{
  "n_layer": 11,
  "d_model": 192,
  "n_experts": 80,
  "experts_per_token": 4,
  "d_expert": 64,
  "d_shared_expert": 0,
  "activation": "swiglu",
  "moe_layers": [0, 1, 2, 3, 4, 5, 6, 7, 8, 9, 10],
  "router_score": "softmax",
  "normalize_top_k": true,
  "routed_scale": 2.5,
  "balance_loss": 0.00794,
  "balance_bias": false,
  "init_std_router": 0.00724,
  "lr_router": 0.00111,
  "vocab_size": 2048,
  "norm": "rmsnorm",
  "norm_eps": 1e-05,
  "tie_embeddings": false,
  "optimizer": "adamw",
  "lr": 0.00191,
  "beta1": 0.9,
  "beta2": 0.98,
  "grad_clip": 0.5,
  "batch_tokens": 65536,
  "seq_len": 512,
  "train_tokens": 457800000,
  "steps": 6986,
  "dataset": "wikipedia_en"
}
Below are experts of layer 7 (counted from 0) of a mixture-of-experts language model. Rows are named router (the router's row for the expert), gate (a neuron's input weights, with its number), up (a neuron's input weights, with its number) and show model dimensions 0-191. Each number is 200 + 30 x the weight over its row's rms, rounded and kept within 0 to 999.
After each expert's rows: a language model's description of what the expert responds to. This comes from a sample of Wikipedia text that the model never trained on.

# expert 55
router,204,180,181,201,211,167,241,221,191,206,202,229,263,198,192,220,223,231,198,171,172,231,169,200,212,203,194,233,199,208,201,235,200,190,199,204,237,146,232,216,124,210,236,280,234,207,201,188,152,217,233,217,206,178,228,168,127,190,195,132,202,153,209,163,172,189,177,203,196,176,243,240,172,211,179,213,181,201,187,141,143,243,170,209,179,225,189,282,154,211,226,222,180,198,245,201,183,201,224,184,169,246,154,230,236,211,176,177,156,176,240,233,185,195,208,199,183,180,172,156,175,185,214,171,274,160,188,241,202,201,187,181,161,209,134,159,169,189,165,231,177,200,163,180,193,158,230,188,205,172,211,200,219,224,192,157,249,187,207,134,249,211,196,179,256,141,219,250,183,204,176,220,191,163,207,203,211,212,207,199,233,188,187,225,246,235,241,234,212,201,234,248
gate4,230,222,226,248,203,178,217,186,180,180,193,184,216,187,145,179,170,240,256,228,186,177,194,246,195,168,191,190,142,228,210,112,204,232,219,172,229,196,237,177,225,184,247,215,157,156,187,198,231,158,178,176,235,186,242,205,215,164,241,209,186,211,218,202,179,225,201,181,216,155,146,230,221,208,179,192,167,187,205,173,211,180,223,168,197,146,253,186,188,187,227,169,225,202,189,185,232,190,209,235,236,231,206,194,169,163,171,171,248,213,203,282,184,243,230,212,195,251,237,198,167,230,241,199,158,140,186,222,158,202,229,231,215,188,183,202,239,156,212,205,169,159,159,202,214,184,179,227,222,173,225,226,181,211,142,202,207,177,184,203,181,222,191,233,198,168,182,230,269,196,160,215,235,233,182,275,172,232,163,148,216,160,205,255,222,195,195,138,215,184,136,218
up4,224,198,164,224,183,190,189,206,161,216,139,161,135,268,166,211,161,185,216,195,205,154,179,173,230,243,201,169,179,196,210,185,194,174,169,199,241,211,203,175,174,252,186,195,155,238,228,183,175,224,201,201,190,223,275,216,228,202,219,167,209,186,143,228,194,191,258,233,136,220,244,198,155,197,211,240,205,199,180,211,225,140,235,203,230,226,209,204,190,172,195,197,225,197,179,257,189,194,198,222,216,261,206,219,202,216,162,241,207,200,240,175,198,162,232,167,206,257,204,204,219,108,190,252,167,165,244,204,200,205,211,221,198,229,191,173,177,157,215,195,207,254,161,208,217,186,214,202,162,174,241,234,205,167,162,234,176,229,189,199,227,199,216,205,256,183,239,186,217,194,213,134,152,233,205,239,276,213,212,218,171,195,156,172,165,261,215,196,249,232,190,198
It responds to: Inner Latinate syllables. Middle pieces of Latin or French-derived words and common verbs, such as se-que-l, inau-gu-ral, de-pi-ctions, plus use, include, contain, require.

# expert 47
router,204,136,209,150,198,182,178,246,195,152,221,185,237,176,178,226,234,258,195,160,227,237,195,189,184,186,206,198,140,187,206,249,197,194,167,194,170,217,164,241,202,216,193,176,212,182,190,241,149,177,214,159,156,212,231,142,241,189,201,222,173,229,225,217,219,194,219,243,176,192,219,205,217,204,198,211,223,184,222,229,259,188,173,180,246,197,210,167,170,239,196,227,192,195,178,159,182,205,203,198,230,227,184,211,157,172,186,182,187,182,175,162,192,176,223,148,239,213,217,214,157,188,242,147,199,102,154,206,202,223,190,191,175,186,211,194,192,198,231,215,193,192,159,208,160,157,220,217,241,270,195,239,139,242,172,181,215,193,189,151,173,180,181,182,229,247,217,196,236,197,166,209,252,152,196,185,247,249,180,203,233,159,202,228,238,228,154,233,105,244,220,186
gate1,237,214,192,213,236,161,154,238,188,213,262,195,178,197,178,167,208,193,196,242,241,177,194,283,183,208,177,261,200,177,193,166,278,156,261,178,211,120,259,186,193,169,229,191,157,250,162,188,194,166,162,197,184,264,231,244,187,135,200,182,146,211,220,214,189,253,168,217,181,184,192,206,175,203,176,225,208,189,245,211,208,187,202,209,201,185,175,258,219,172,264,200,177,170,175,205,232,194,170,209,278,222,198,157,189,206,206,176,247,213,199,225,198,218,200,170,186,180,213,167,213,182,231,212,239,191,252,227,195,198,221,201,170,205,238,222,167,210,195,182,184,223,202,201,181,208,201,181,158,145,216,222,216,207,185,215,191,159,187,235,271,210,201,214,162,175,237,204,233,188,166,140,170,183,193,182,198,222,200,217,199,242,189,189,203,160,194,244,175,160,135,150
up1,232,207,210,220,245,178,146,137,184,259,185,200,222,200,163,180,204,189,248,206,185,168,195,283,237,195,185,170,181,245,183,202,226,213,174,179,226,214,197,232,222,273,207,189,165,242,166,201,182,184,219,209,226,220,213,173,185,167,222,190,173,172,214,201,253,216,138,179,180,196,196,195,201,226,211,220,207,216,176,160,191,149,179,206,213,108,175,222,164,208,160,218,157,190,182,190,166,148,214,232,179,217,190,249,167,210,199,208,159,200,233,196,166,195,215,166,199,130,219,162,203,202,208,219,188,211,197,221,224,241,211,188,218,160,230,229,187,201,217,192,203,253,229,152,218,197,232,151,192,149,177,198,174,188,192,135,190,170,224,218,244,209,179,184,174,181,214,191,220,284,198,258,198,163,166,141,166,203,214,133,167,201,200,213,196,196,168,295,206,163,187,185
It responds to: Conjunctions and mid-word pieces. Coordinating and, &, or and commas joining names or list items, as in Arundel and Elgin; also inner pieces like agric-ult-ural.

# expert 25
router,166,169,194,216,238,224,167,197,155,173,229,197,182,161,206,241,218,231,156,266,199,178,240,244,196,241,230,218,190,152,223,237,221,173,219,211,240,209,191,231,186,138,233,249,142,213,171,142,202,204,214,214,144,228,200,143,155,183,170,161,158,212,260,208,184,232,168,217,194,170,176,175,153,232,210,178,190,208,168,204,251,187,247,220,221,210,253,190,190,169,230,204,218,243,194,196,163,161,257,138,201,154,190,192,199,193,205,198,253,224,175,232,208,202,198,152,143,143,162,264,207,156,172,198,203,240,201,193,176,209,202,212,180,206,142,202,232,178,142,211,184,180,179,228,225,226,206,166,198,199,199,196,192,198,160,240,214,168,203,175,178,218,203,208,193,227,169,192,253,208,233,204,207,201,228,233,171,253,195,200,229,155,186,199,213,265,200,152,222,177,207,246
gate2,218,248,188,239,228,195,202,158,225,185,158,250,199,205,249,168,196,122,218,177,200,199,198,246,233,230,173,161,184,186,145,165,160,139,188,207,208,194,201,181,218,181,179,182,231,187,209,174,219,177,202,247,238,215,213,253,163,138,215,148,203,184,186,210,181,159,223,135,208,217,174,203,230,191,142,213,223,251,203,202,195,191,214,246,230,220,188,213,200,151,202,228,160,220,167,163,212,247,190,238,184,158,200,188,202,167,217,220,247,190,156,185,187,157,217,247,197,220,163,203,226,195,204,209,223,224,149,156,187,219,215,217,171,189,193,226,210,237,154,260,211,181,249,194,225,209,179,253,213,158,173,178,207,181,191,224,210,208,269,179,181,198,197,200,264,175,213,229,234,208,148,225,180,278,124,209,163,218,277,211,222,237,218,174,188,183,191,217,186,219,185,201
up2,217,155,259,197,216,152,166,205,227,258,202,214,236,193,180,206,157,178,221,169,215,218,186,213,205,209,203,173,166,225,214,178,178,183,178,185,185,207,206,242,198,205,227,201,180,203,196,209,258,165,211,161,196,170,146,144,192,210,211,200,220,186,222,162,218,194,165,249,205,161,224,209,135,204,149,223,212,223,190,181,192,210,175,120,241,251,197,239,153,198,237,231,245,169,152,212,152,165,226,165,184,204,203,273,182,220,120,243,220,159,160,166,231,208,170,202,202,150,185,178,222,156,229,180,230,155,232,222,144,177,187,161,222,245,235,193,186,175,206,228,180,193,190,224,224,217,253,207,212,176,195,250,179,151,240,193,237,209,191,197,203,264,181,198,200,235,218,221,178,249,209,275,211,175,139,196,164,167,187,245,181,192,187,238,234,204,209,194,196,218,204,210
It responds to: Acronyms and byte fragments. Later capitals of all-caps abbreviations such as RZA, RSI, RFC, plus non-Latin byte pieces and the vi in advisor and advisory.

# expert 42
router,216,172,257,180,169,211,165,173,164,246,197,174,236,211,205,204,212,157,233,162,242,117,160,175,246,167,182,188,185,232,178,164,196,214,236,212,259,229,185,174,237,238,188,204,190,206,209,238,257,174,212,175,152,196,204,202,212,208,191,190,240,213,227,170,200,142,199,226,243,265,195,149,202,190,237,217,184,172,232,183,227,217,150,161,207,168,190,234,161,236,181,182,170,201,196,222,211,204,235,171,186,187,215,235,186,246,193,149,210,144,211,230,235,202,173,163,133,193,241,171,202,193,223,218,194,185,189,203,186,188,186,202,279,238,211,204,169,205,219,167,267,199,224,212,223,182,204,164,207,150,182,210,186,254,249,197,222,279,213,173,241,185,123,205,193,173,199,223,195,199,188,188,193,171,148,154,187,179,147,184,179,157,174,245,222,195,189,186,168,226,226,184
gate4,228,198,187,173,203,174,155,188,250,199,242,187,219,187,197,211,197,222,202,188,193,194,164,206,182,238,175,220,202,191,197,138,229,219,229,216,206,182,184,177,158,191,215,226,170,160,203,195,214,200,123,191,194,240,182,177,194,176,187,192,186,217,214,218,168,199,233,176,207,156,217,164,203,182,191,212,194,212,264,236,150,189,154,210,180,187,195,247,210,255,199,196,268,251,216,217,230,206,175,178,220,274,205,156,237,155,226,202,269,194,189,286,194,154,220,195,192,166,272,228,236,200,165,170,251,193,236,204,142,195,210,202,237,185,176,236,202,237,221,158,190,156,224,163,154,224,223,211,263,174,223,166,191,187,163,259,207,230,233,202,232,191,236,207,225,168,223,186,164,190,255,160,209,181,158,157,202,143,148,194,221,189,189,198,242,208,214,219,216,246,152,232
up4,249,160,224,233,195,244,235,212,178,184,172,196,230,197,208,170,226,203,213,185,174,213,228,196,195,179,200,155,247,210,185,207,214,226,165,232,183,214,235,203,169,225,214,215,209,178,198,208,214,255,215,169,162,209,256,147,170,243,175,244,267,137,253,151,235,186,225,220,183,218,214,246,156,239,173,211,174,163,166,194,212,181,192,215,158,207,212,124,243,252,254,210,150,176,196,190,212,167,208,260,213,195,180,231,180,210,218,165,185,179,229,207,249,222,212,188,182,251,159,240,188,224,252,199,186,202,170,181,179,184,203,200,186,225,204,180,147,167,183,183,173,175,232,211,208,241,172,184,174,201,186,208,159,222,201,160,220,217,219,169,211,159,215,235,180,250,164,227,175,172,208,229,249,208,228,267,175,192,252,163,252,236,188,265,275,200,189,174,211,157,197,192
It responds to: Inner word stems. Mid-word pieces completing stems before -ly or -ment endings, such as consequ-ent-ly, sour-ce, discontin-u-ed, act-ive, especi-ally.

# expert 40
router,151,264,201,166,205,177,206,193,215,154,224,140,158,213,131,214,196,201,222,220,211,206,212,199,185,219,183,198,199,167,239,173,223,204,216,137,143,237,202,213,196,177,173,234,155,203,220,154,175,204,155,205,197,229,199,207,147,225,218,209,165,218,245,210,216,256,240,190,158,209,205,182,175,195,213,173,178,201,256,244,229,197,251,230,223,203,249,175,145,234,233,229,208,238,171,253,252,179,180,216,187,182,202,144,209,148,226,164,244,217,171,225,207,172,204,194,216,211,233,270,177,242,189,216,219,149,240,195,206,189,180,198,180,170,164,172,184,221,199,201,207,189,200,192,156,172,167,246,281,204,241,234,200,188,194,245,170,187,177,192,183,206,235,240,195,179,225,179,215,134,247,225,162,221,203,278,169,198,159,192,201,235,167,167,198,214,206,191,239,224,163,211
gate1,220,179,191,194,150,199,179,111,235,240,212,251,171,226,210,147,261,223,192,202,176,222,186,244,204,206,174,171,255,196,156,270,247,208,210,198,200,205,221,207,219,176,237,211,232,131,204,194,227,267,200,223,231,225,177,181,197,229,194,243,140,216,201,192,164,207,176,175,191,190,221,176,188,238,185,208,208,195,243,240,169,233,217,246,191,207,237,203,218,207,231,212,201,227,139,202,160,206,199,233,234,207,244,206,189,175,167,143,222,199,217,209,183,159,216,165,174,222,209,203,228,182,127,198,204,196,176,161,199,211,183,216,145,167,209,176,186,137,160,228,199,223,250,194,277,267,217,249,234,162,156,176,198,176,163,250,200,186,188,226,181,236,168,179,201,194,228,222,191,231,190,169,210,275,143,199,203,229,224,174,201,184,211,221,222,183,178,228,187,195,178,213
up1,198,149,210,196,157,211,228,206,207,181,219,151,189,148,191,161,219,189,218,159,228,187,216,199,177,225,217,184,200,172,197,236,140,214,184,148,225,167,168,159,226,224,192,245,255,127,187,193,170,197,201,176,240,211,194,154,194,227,243,213,174,255,261,195,228,199,209,223,169,174,215,228,214,171,221,217,207,207,218,177,190,221,191,219,181,209,178,184,198,188,225,229,203,215,171,130,230,186,155,232,234,175,254,188,149,156,237,197,217,185,182,198,190,267,174,176,218,245,216,231,177,222,211,260,218,174,160,151,228,261,136,193,176,185,173,210,245,195,241,140,200,217,196,209,198,188,161,214,213,198,195,208,220,175,181,236,207,137,166,235,216,158,167,155,167,167,161,229,256,154,177,197,225,215,215,236,215,205,252,150,261,171,170,181,224,170,213,181,236,176,206,204
It responds to: Personal names and surname pieces. Common English first names like John, William and James, plus surname pieces such as -ton, -er, -ick, -land.

# expert 24
router,173,203,205,189,245,221,210,191,153,204,178,109,222,215,173,237,240,195,157,218,198,210,167,176,203,236,223,213,197,184,218,243,245,217,221,196,223,163,174,272,198,166,158,158,202,187,214,225,188,177,201,182,218,213,224,192,166,217,253,248,166,210,249,155,163,213,215,223,142,227,236,186,213,184,189,194,164,186,160,186,217,181,249,225,145,212,236,203,242,175,173,214,180,233,195,99,194,176,171,181,171,151,240,216,239,187,224,228,231,198,207,199,224,227,184,157,215,247,203,199,162,191,177,162,253,217,197,211,247,224,213,201,247,258,116,260,171,197,180,187,201,175,242,201,216,226,216,155,180,161,206,224,194,181,191,202,203,240,215,131,232,144,176,203,213,196,232,171,168,174,173,183,190,202,202,237,224,205,228,230,226,206,220,185,261,196,206,172,190,211,223,177
gate2,184,158,244,208,194,239,220,170,204,213,221,163,182,235,208,151,179,180,209,184,208,152,218,232,172,180,174,211,213,236,159,176,215,143,184,223,183,203,245,183,182,171,194,171,137,245,204,176,235,177,155,226,234,153,211,217,188,191,178,176,226,173,178,192,211,222,233,196,212,193,238,188,216,182,228,195,170,174,171,201,186,166,225,223,195,217,163,251,230,273,219,288,169,159,238,223,196,163,200,223,167,173,211,236,218,202,234,148,200,206,213,173,175,207,176,173,186,168,154,244,168,206,209,173,152,179,178,219,248,203,181,222,174,206,197,192,204,195,228,231,140,154,198,203,176,208,169,182,245,172,194,227,235,284,252,222,189,249,218,200,226,219,205,150,201,219,187,200,194,158,170,229,193,220,242,235,169,215,180,183,95,197,233,189,170,239,207,185,204,264,217,254
up2,222,224,165,208,169,237,191,213,182,231,181,217,216,222,181,226,217,192,157,174,209,232,169,127,251,206,200,232,213,201,236,196,200,250,226,177,215,165,139,206,172,241,200,239,191,198,259,236,158,214,224,246,167,184,175,221,189,254,233,194,206,196,181,197,187,193,192,217,178,171,190,178,160,161,212,188,200,147,218,149,188,210,169,159,208,175,210,170,200,195,181,153,214,210,217,201,266,211,248,183,206,227,169,210,186,218,150,199,195,185,167,217,207,248,186,201,227,255,260,153,225,160,208,248,265,233,176,167,196,241,254,176,176,307,227,194,228,234,215,167,210,271,188,165,245,182,221,190,199,206,126,242,206,218,257,196,212,213,199,217,175,171,180,152,188,200,186,213,165,207,208,180,212,198,190,180,155,174,162,163,219,187,124,192,223,205,214,171,203,207,184,201
It responds to: Clause ends and conjunctions. Sentence-ending periods, commas, line breaks and clause-joining words such as but, while, where, because, though, until, and decimal points.

# expert 29
router,177,206,184,239,199,194,200,149,270,186,255,159,179,231,166,175,189,227,171,222,175,161,197,252,231,252,200,239,189,235,245,182,207,188,234,194,223,217,214,221,254,214,225,168,164,182,245,168,161,183,200,215,196,193,233,174,160,212,214,177,216,204,226,156,180,179,206,238,220,239,168,177,160,158,171,181,189,203,212,214,204,183,255,193,190,144,201,213,225,194,184,207,211,185,239,210,198,228,180,288,191,218,177,203,185,214,138,214,165,188,214,157,225,204,234,210,220,253,155,170,193,269,201,207,236,190,197,222,195,177,194,154,208,188,258,285,190,218,230,182,207,208,172,191,222,200,160,223,198,178,196,156,153,225,170,187,244,173,218,265,182,176,159,190,290,193,217,198,188,195,226,155,185,202,249,203,211,230,194,264,213,217,241,235,170,217,243,224,228,249,193,187
gate12,205,222,237,220,197,224,172,227,161,230,183,194,202,210,181,222,214,159,212,197,204,232,190,163,174,164,219,191,173,234,236,132,245,224,234,212,173,195,212,197,225,202,240,223,155,213,205,253,189,211,257,198,208,184,249,179,149,157,184,248,217,190,210,195,236,147,264,239,201,141,186,229,213,159,222,194,185,240,150,193,234,186,239,174,211,229,212,229,161,218,225,164,260,204,120,191,220,190,178,173,174,242,225,224,146,190,218,181,229,158,217,229,171,179,148,189,189,201,195,186,177,219,162,168,202,236,210,183,229,138,234,247,207,221,195,204,205,240,202,157,207,205,231,215,180,170,202,166,210,202,220,152,217,211,186,194,180,243,225,201,202,194,197,185,220,191,170,188,161,171,167,181,230,233,147,169,235,257,169,148,179,171,186,190,133,161,223,189,195,110,235,166
up12,209,184,211,280,223,202,186,221,181,190,206,182,220,261,166,207,206,176,221,186,226,213,194,189,164,247,199,181,178,216,204,167,269,210,132,198,134,231,189,143,194,191,236,238,224,183,193,243,184,218,201,206,212,172,174,228,194,210,149,218,270,193,198,209,203,179,208,188,178,164,250,230,220,154,220,204,136,262,222,186,170,154,240,164,207,216,172,195,159,246,234,174,222,233,156,186,259,140,199,176,185,190,194,263,146,185,233,179,251,175,199,253,204,174,168,217,211,151,171,205,163,188,198,198,219,228,220,221,191,175,208,229,203,242,196,166,191,237,220,143,203,195,238,210,162,179,241,201,164,210,206,191,278,191,205,204,194,238,212,186,207,242,212,179,192,154,161,192,185,235,207,201,212,265,137,180,244,226,236,175,219,189,211,184,161,177,240,193,197,200,225,202
It responds to: Articles and prepositions. Function words the, in, a, from, between, during starting a noun phrase after of, in or at, as in professor at the.

# expert 14
router,199,148,226,185,186,215,254,208,178,204,213,184,247,222,142,227,211,208,167,211,184,224,177,234,249,214,205,203,187,265,239,180,248,187,191,216,243,197,220,279,151,162,191,174,239,204,177,232,210,182,212,219,208,189,212,173,188,177,199,211,199,224,213,121,176,204,137,212,282,190,203,227,236,168,183,157,219,181,154,204,239,176,162,203,204,213,172,251,256,185,157,172,148,229,195,190,152,219,186,246,230,189,161,219,219,147,192,243,202,145,217,236,165,236,223,183,198,273,218,173,195,180,208,135,219,210,170,239,205,233,209,220,210,218,184,168,164,246,237,181,249,231,225,201,209,202,223,210,216,221,172,220,185,215,183,235,220,184,164,167,211,191,225,207,181,215,212,188,192,168,164,186,271,151,211,188,186,214,226,200,169,156,189,191,178,171,181,251,164,167,248,205
gate2,170,164,151,206,144,217,213,239,226,199,190,277,198,174,198,167,165,176,138,214,171,221,173,222,196,191,167,249,245,197,176,203,213,206,208,227,190,204,216,233,230,189,181,243,240,191,149,108,192,235,175,209,172,201,167,154,231,199,233,140,219,240,191,186,182,210,246,184,189,217,187,171,196,233,202,191,184,265,180,189,186,269,164,247,193,160,213,192,184,182,214,208,138,194,250,212,226,189,237,203,184,198,220,180,225,175,198,178,191,255,198,212,211,229,201,193,226,192,191,219,209,257,173,186,173,190,185,265,227,183,164,171,189,191,211,140,225,235,116,137,150,160,193,227,232,206,151,224,172,221,191,198,204,195,168,176,208,163,177,201,186,194,193,199,192,146,262,178,208,181,151,244,239,158,174,159,175,206,205,171,193,181,212,169,209,203,234,182,160,244,196,200
up2,198,183,230,184,186,242,191,215,233,157,183,214,180,197,217,209,197,209,226,250,217,233,225,155,236,176,194,212,251,221,235,142,207,226,203,144,206,231,177,194,230,218,181,229,155,179,222,233,218,191,234,161,152,188,214,178,208,202,179,148,214,195,191,197,224,171,238,162,180,252,134,215,187,264,173,234,231,155,207,181,231,224,196,194,202,186,217,205,236,221,190,194,152,167,219,212,159,186,217,166,139,243,175,176,230,195,234,170,204,260,237,166,183,223,181,217,261,196,191,177,173,162,212,205,211,151,152,227,215,182,230,191,253,182,216,194,202,162,191,176,152,273,185,178,210,199,190,212,161,258,194,226,155,213,170,206,259,198,136,212,142,179,115,191,127,199,242,218,169,206,180,212,218,242,200,189,149,208,168,199,191,190,201,233,192,158,176,211,188,224,226,222
It responds to: Clause punctuation and conjunctions. Commas, periods, parentheses and clause-linking words (and, but, while, where, when) ending a phrase, e.g. "Since leaving office,".

# expert 15
router,234,123,190,190,204,213,236,217,242,171,220,197,154,153,218,216,234,158,242,214,181,235,267,219,200,211,202,223,181,214,195,249,185,191,199,186,217,222,213,199,165,196,265,240,219,197,148,178,235,284,239,207,188,171,159,221,197,179,173,168,226,153,211,253,197,159,193,204,213,192,165,245,168,221,200,145,212,184,194,159,225,138,243,171,175,217,224,230,188,196,236,179,178,231,179,191,197,215,167,178,180,157,184,227,176,269,200,210,232,180,231,230,216,187,213,140,196,197,227,165,165,237,174,231,215,165,183,227,194,252,199,172,220,235,204,204,205,169,191,239,178,216,196,234,203,226,220,202,195,149,237,177,230,192,168,204,204,186,154,209,159,184,160,175,189,245,183,161,151,244,221,242,201,202,131,188,228,183,268,171,188,172,194,181,183,151,173,155,210,237,243,207
gate0,229,220,188,216,186,195,208,235,212,155,218,194,175,201,180,137,167,167,250,225,237,171,205,227,235,235,175,244,197,237,209,229,234,175,192,231,176,203,187,216,190,196,227,254,218,187,180,159,164,196,213,246,260,177,225,196,228,171,220,134,260,152,200,173,200,239,213,243,165,214,180,173,208,161,243,177,136,278,223,213,211,252,222,194,172,246,208,209,206,217,158,180,193,136,189,221,240,205,161,182,186,156,143,175,194,225,194,209,219,209,238,161,247,254,212,238,194,158,206,207,242,181,208,205,210,135,154,172,235,189,200,244,196,222,211,189,214,225,229,202,209,234,216,136,202,181,216,196,193,174,228,162,155,213,157,200,212,200,211,211,221,262,189,169,187,207,209,235,191,216,241,224,224,199,182,218,219,167,217,224,242,211,193,119,167,140,189,242,199,221,201,168
up0,238,236,231,167,202,202,167,222,210,185,228,183,162,161,157,187,163,206,278,211,219,232,258,200,202,154,192,206,163,198,212,176,220,194,194,183,233,222,230,211,188,210,176,205,217,195,213,179,173,229,180,214,230,197,216,158,215,191,235,197,222,131,182,183,262,261,210,222,224,196,182,197,192,166,257,196,152,195,224,181,216,239,207,179,176,259,193,228,180,126,165,214,200,156,174,234,251,161,120,152,195,203,200,201,210,177,187,163,267,200,226,193,240,249,193,172,205,209,181,188,206,116,233,250,235,147,254,189,205,216,197,220,139,210,225,175,165,244,219,222,200,204,194,179,230,180,243,220,220,166,193,201,177,190,191,198,236,229,204,165,223,211,210,200,193,227,172,169,239,222,225,259,232,150,195,153,163,175,229,262,209,217,196,162,219,208,225,206,196,237,185,165
It responds to: Taxobox colons, function words. Colons after Species, Genus or Subfamily in taxonomy infoboxes, plus common words such as the, who, in, and LaTeX backslashes or dollar signs.

# expert 57
router,143,202,210,193,178,236,263,184,221,191,190,249,225,219,200,214,218,228,200,176,144,226,203,210,152,163,218,175,212,197,195,223,223,233,255,196,160,161,235,194,192,197,193,207,168,177,195,146,213,171,221,267,224,130,190,206,222,232,182,199,223,194,224,159,224,268,170,177,215,219,259,130,196,190,205,197,217,177,183,241,168,177,227,170,165,187,171,190,242,206,194,220,215,200,230,221,179,204,265,203,224,134,217,223,193,195,239,239,183,147,192,241,187,169,163,188,210,213,212,202,199,241,202,149,189,237,197,180,221,188,158,194,220,198,217,174,192,204,212,235,158,156,236,225,159,235,191,204,182,168,178,206,273,264,204,261,183,206,216,258,228,226,232,185,200,202,167,230,161,192,152,259,212,205,210,217,206,252,185,189,143,213,167,165,211,220,155,153,154,158,205,211
gate1,167,145,192,172,187,228,91,191,163,206,218,248,223,219,220,147,171,206,259,192,234,218,221,180,256,191,177,180,222,218,182,198,193,218,218,187,151,219,196,255,195,200,213,170,209,268,253,171,190,186,219,275,157,277,203,198,209,204,203,204,184,177,180,205,166,181,202,151,181,215,212,172,202,209,188,187,187,207,190,225,184,199,226,179,208,209,218,206,230,228,149,216,216,163,197,216,169,149,199,260,188,150,237,211,189,186,184,213,196,199,178,171,221,141,147,225,182,135,200,144,195,226,190,232,201,214,170,196,200,187,251,177,192,201,243,227,165,208,224,166,191,184,179,208,184,190,164,168,128,153,229,175,212,137,195,232,247,212,168,214,199,232,191,252,230,226,211,222,184,201,223,183,243,160,214,160,213,178,168,213,170,189,215,237,182,163,128,236,164,186,179,195
up1,228,260,209,257,179,223,255,185,194,166,285,223,260,174,249,176,162,189,152,175,219,215,230,201,183,223,195,171,174,208,240,180,172,190,218,189,230,171,248,189,215,182,180,229,201,179,197,187,249,159,222,189,210,243,228,215,201,171,272,309,185,243,176,193,235,189,250,198,230,170,167,200,196,194,193,217,167,214,182,267,209,206,202,244,192,249,198,204,255,198,202,204,203,196,171,159,198,216,179,174,235,226,177,199,221,202,182,180,189,195,162,159,194,162,162,257,238,199,225,223,211,186,185,208,168,202,228,191,188,185,199,153,232,218,206,172,198,182,189,222,235,156,204,178,202,186,183,259,151,184,191,220,161,178,208,156,227,138,160,201,210,157,189,240,185,151,182,207,214,212,202,231,238,191,182,228,210,175,205,203,264,213,214,138,197,173,241,218,259,246,178,195
It responds to: Scores and name letters. Score pieces like 1–1, 2–0, pipes and decimal points in numeric tables, plus a letter after F or Q in names, e.g. Fujairah, Quito.

# expert 13
router,190,210,220,218,196,212,216,206,204,231,192,241,136,217,134,222,192,208,233,234,156,130,250,208,209,183,225,221,206,206,207,195,228,201,279,203,234,190,203,207,203,175,172,159,193,210,201,203,189,159,230,164,216,249,184,172,184,176,169,181,165,228,250,193,211,230,174,216,197,179,190,179,208,157,179,204,201,166,182,257,224,200,201,178,175,220,226,207,225,162,243,184,201,243,175,188,175,188,199,186,226,166,223,187,163,204,229,158,187,194,165,190,194,202,154,177,172,186,233,231,215,250,160,203,215,242,161,132,230,246,214,203,191,210,189,224,184,185,191,173,182,194,265,229,213,252,231,227,194,226,182,183,243,253,224,264,173,239,203,149,198,187,240,270,129,274,158,164,253,239,174,235,212,193,196,190,136,219,192,193,206,174,178,195,232,209,144,173,192,220,200,264
gate3,231,190,218,190,192,264,160,150,187,188,178,143,214,172,194,256,154,200,164,209,195,153,205,247,192,175,153,171,176,204,227,177,191,220,211,246,172,240,267,224,204,138,202,244,183,245,229,220,160,215,208,193,224,188,231,182,225,211,204,168,195,211,201,179,246,180,200,224,205,202,137,171,198,186,202,170,248,197,180,220,227,181,208,200,248,164,177,213,170,231,214,164,179,184,219,241,214,117,203,191,190,133,179,139,152,220,201,199,206,182,215,156,255,233,185,243,163,215,253,252,206,157,207,196,206,184,239,194,193,206,182,219,231,188,183,210,182,163,267,148,184,226,163,193,208,147,181,187,194,166,183,206,186,184,201,167,185,149,161,187,209,193,203,251,150,154,172,246,176,211,203,195,223,195,201,213,236,175,175,250,179,191,223,237,246,198,216,204,144,264,209,200
up3,157,225,218,195,156,169,257,218,193,160,197,236,200,177,168,243,234,216,161,257,202,195,187,258,205,232,188,258,243,214,258,203,221,198,195,214,224,225,264,204,196,233,213,192,185,164,220,170,204,269,222,139,235,267,178,158,167,218,220,201,191,209,176,293,166,194,172,142,192,246,168,192,218,175,180,174,160,202,214,248,188,209,204,235,203,220,229,170,193,187,160,202,210,185,207,202,249,202,214,236,229,229,199,199,164,206,215,210,234,206,192,204,270,181,195,158,199,234,281,240,222,244,202,201,234,237,184,194,191,203,187,219,207,182,201,203,160,199,127,206,226,221,173,160,173,160,210,231,210,219,180,156,180,231,226,199,177,207,212,194,173,208,212,180,224,213,128,146,177,167,185,215,184,233,185,224,227,144,195,165,175,196,226,210,203,182,170,219,230,219,166,256
It responds to: Capitals in acronyms. Capital letters continuing an abbreviation or code, such as FP-X, NFP-F, BF-A, IS-B-N, and position codes in sports tables.